Below are experts of layer 4 (counted from 0) of a mixture-of-experts language model. Rows are named router (the router's row for the expert) and show model dimensions 64-127. Each number is 50 + 15 x the weight over its row's rms, rounded and kept within 0 to 99.
After each expert's rows: "mostly gets" lists some tokens that are sent to it at least half of the time. This comes from a sample of Wikipedia text that the model never trained on.

# expert 39
router:61 44 51 57 46 40 38 43 39 53 55 48 47 48 38 61 37 77 57 66 38 44 41 50 89 49 25 63 53 41 62 65 46 16 62 48 63 73 51 57 56 53 51 65 66 45 43 45 76 62 31 20 64 59 20 65 51 76 39 18 74 57 48 57
mostly gets: " were", " been", " —;", " are", " became", "%;"

# expert 1
router:62 48 67 53 50 34 41 49 29 12 47 59 72 23 53 52 70 63 58 76 49 55 34 61 48 65 42 70 30 42 39 72 45 35 60 62 53 51 42 76 64 52 29 56 62 80 34 52 60 54 61 47 39 53 38 86 46 99 22 34 37 35 55 48
mostly gets: " it", " him", " song", " States", " they", " them"

# expert 33
router:67 55 69 57 47 54 28 54 39 36 21 82 71 37 55 59 45 59 35 52 56 22 58 59 63 57 20 58 52 63 42 68 30 43 60 57 56 58 71 74 55 39 40 49 61 71 56 40 56 57 51 47 60 73 31 38 45 44 60 42 59 15 49 50
mostly gets: " Al", "av", " Th", " San", " Ch", " Sh"

# expert 11
router:61 22 38 60 43 46 38 35 24 42 36 45 52 41 19 57 59 48 46 48 33 43 21 56 68 44 19 59 53 58 37 58 43 36 61 70 53 29 55 55 38 84 46 72 49 54 37 29 67 60 57 32 49 61 43 56 15 99 53 25 52 65 45 84
mostly gets: "%", " most", " more", " million", " high", " small"

# expert 34
router:55 28 40 52 52 39 59 28 38 42 46 51 53 34 31 59 53 57 22 55 43 40 36 41 55 56 55 58 24 38 29 64 30 43 65 62 59 32 50 57 49 69 35 44 55 51 37 33 60 59 63 38 42 51 36 64 30 81 50 35 55 38 56 61
mostly gets: " century", " announced", "\",", " published", " built", " south"

# expert 8
router:41 45 55 62 77 55 27 54 36 41 25 52 72 55 45 66 44 46 26 65 50 46 39 64 48 51 25 44 58 62 48 65 61 38 55 51 60 57 68 60 90 67 45 49 71 54 39 33 58 61 40 51 65 46 48 54 76 62 58 50 68 37 51 55
mostly gets: " de", " Al", " re", " l", " b", " co"

# expert 32
router:48 41 84 66 45 51 33 34 44 44 49 71 45 32 39 64 34 55 33 58 33 23 51 65 73 61 46 55 36 22 40 62 47 38 42 61 62 37 54 47 48 73 50 71 59 64 48 31 82 74 65 34 36 66 55 78 30 86 10 39 53 45 57 62
mostly gets: " b", " d", " f", " un", " st", " v"

# expert 35
router:55 20 68 78 48 19 44 42 41 51 54 52 71 49 41 63 57 38 42 53 39 58 46 71 46 68 30 55 62 64 32 45 26 29 57 53 64 66 55 55 42 63 33 60 48 60 13 34 53 51 27 24 57 47 56 56 60 47 49 50 41 49 80 57
mostly gets: " from", " on", " with", " for", " to", " as"

# expert 18
router:62 28 55 54 50 22 44 49 54 44 58 40 62 51 45 52 68 61 46 78 43 52 47 45 64 68 47 58 00 46 35 56 30 29 70 75 62 54 49 58 70 69 40 70 60 65 05 48 70 58 54 47 34 64 28 89 52 52 27 36 52 45 60 45
mostly gets: " University", " series", " group", " film", " game", " life"

# expert 19
router:57 21 78 61 76 43 46 39 27 26 33 60 51 35 55 42 82 71 43 58 51 21 29 52 51 67 41 43 38 38 35 78 41 25 50 55 53 63 63 58 76 51 45 48 62 54 24 58 56 62 67 48 60 64 21 61 16 65 63 49 36 53 73 66
mostly gets: " well", " up", " out", " make", " due", " returned"

# expert 37
router:61 39 60 46 74 50 27 46 42 28 33 72 68 25 14 50 56 61 41 54 48 54 53 37 72 74 36 67 31 67 54 43 34 41 49 63 67 54 59 56 70 39 40 74 55 62 20 51 61 57 35 40 53 52 22 68 05 32 46 39 70 39 58 63
mostly gets: "is", "z", "ah", "ar", "u", "ur"

# expert 31
router:50 50 56 60 66 31 47 63 41 56 43 75 63 64 25 58 37 65 41 76 54 57 56 64 43 60 46 46 65 57 39 64 44 43 51 60 60 48 56 66 58 55 37 78 60 54 56 51 42 66 29 48 46 51 46 68 59 50 38 46 62 46 70 60
mostly gets: " during", "=", " at", " within", " in", " from"

# expert 9
router:54 32 72 73 46 18 46 48 48 45 54 70 68 31 39 57 32 44 45 70 44 23 56 61 39 66 45 45 73 55 34 46 27 46 61 54 60 35 57 81 38 67 26 64 58 70 49 54 72 55 29 33 67 44 38 80 46 63 55 55 43 43 68 53
mostly gets: " for", " from", " where", " during", " against", " including"

# expert 22
router:57 55 51 58 60 48 39 33 39 36 34 50 67 46 43 65 56 79 40 61 37 40 53 37 82 43 53 46 24 36 31 53 26 49 60 61 59 32 57 60 45 63 43 57 53 52 48 17 81 64 41 50 44 58 24 61 42 83 41 52 70 43 54 53
mostly gets: " and", "),", " but", " including", ");", ","

# expert 27
router:50 40 44 87 31 36 51 37 32 42 45 45 63 39 47 53 40 53 38 40 19 32 31 66 49 59 25 59 70 54 43 56 19 53 61 57 56 70 62 74 62 75 39 62 57 39 18 20 69 55 57 30 45 62 47 51 55 38 39 43 63 57 65 62
mostly gets: " had", " have", " has", " been", " would", " where"

# expert 29
router:51 56 65 79 51 44 36 46 51 47 44 63 97 34 08 59 41 50 37 73 26 68 34 43 61 64 56 58 32 29 25 51 37 44 53 55 65 81 45 53 30 44 48 61 60 62 31 27 72 75 45 18 62 68 37 46 61 59 13 44 44 48 53 57
mostly gets: "q", "son", " Jr", " Jones", "idae", "',"

# expert 12
router:63 38 57 48 38 50 48 20 39 35 39 69 50 41 50 46 36 64 39 53 33 41 48 54 44 70 48 65 42 63 35 70 38 47 56 56 63 36 64 61 52 78 30 42 78 57 30 34 81 65 62 37 23 69 63 74 48 82 41 29 43 40 40 82
mostly gets: " American", " National", " South", " New", " North", " British"

# expert 25
router:51 40 86 64 64 52 42 49 44 33 60 59 75 44 41 77 43 56 45 57 37 64 41 64 72 52 43 47 18 37 38 69 51 48 64 60 62 61 56 52 47 77 37 42 69 70 29 35 85 65 50 42 61 55 39 77 50 52 30 46 50 52 63 80
mostly gets: " SR", " Q", " Mac", " $\\", "_{", " Mc"

# expert 6
router:53 46 69 61 56 56 51 33 66 53 65 61 63 26 42 79 39 50 44 45 29 44 54 65 55 59 49 50 52 34 40 59 38 16 54 56 52 38 76 64 60 74 34 53 56 51 56 47 75 74 57 29 40 60 44 47 36 65 69 23 58 41 50 60
mostly gets: " would", "\".", ".\"", " could", " will", " During"

# expert 5
router:51 38 39 88 43 24 45 56 40 38 39 42 63 58 57 48 57 55 48 44 37 36 21 61 55 48 46 79 68 30 45 75 31 46 70 48 69 71 45 56 53 64 41 57 65 54 33 40 67 67 19 48 47 48 46 63 70 52 40 42 63 48 64 52
mostly gets: " were", " was", " had", " have", " has", " are"

# expert 20
router:63 40 67 61 74 50 38 53 30 33 32 80 67 31 49 57 42 61 47 70 44 38 57 52 33 55 25 67 28 59 39 60 48 46 66 61 64 68 56 75 82 48 44 53 60 58 21 66 65 84 43 26 68 69 57 66 41 35 51 41 54 26 64 68
mostly gets: " John", " Sh", "ap", "ig", " William", " J"

# expert 30
router:68 48 30 70 58 35 44 37 27 50 51 56 68 58 36 41 60 45 39 61 27 56 41 71 65 73 61 68 43 64 42 55 35 38 58 58 65 43 53 57 65 68 27 65 72 62 38 43 56 47 70 47 46 51 30 63 56 37 12 27 48 60 61 69
mostly gets: " Awards", " Championships", "idae", " Stadium", " Cup", "%)"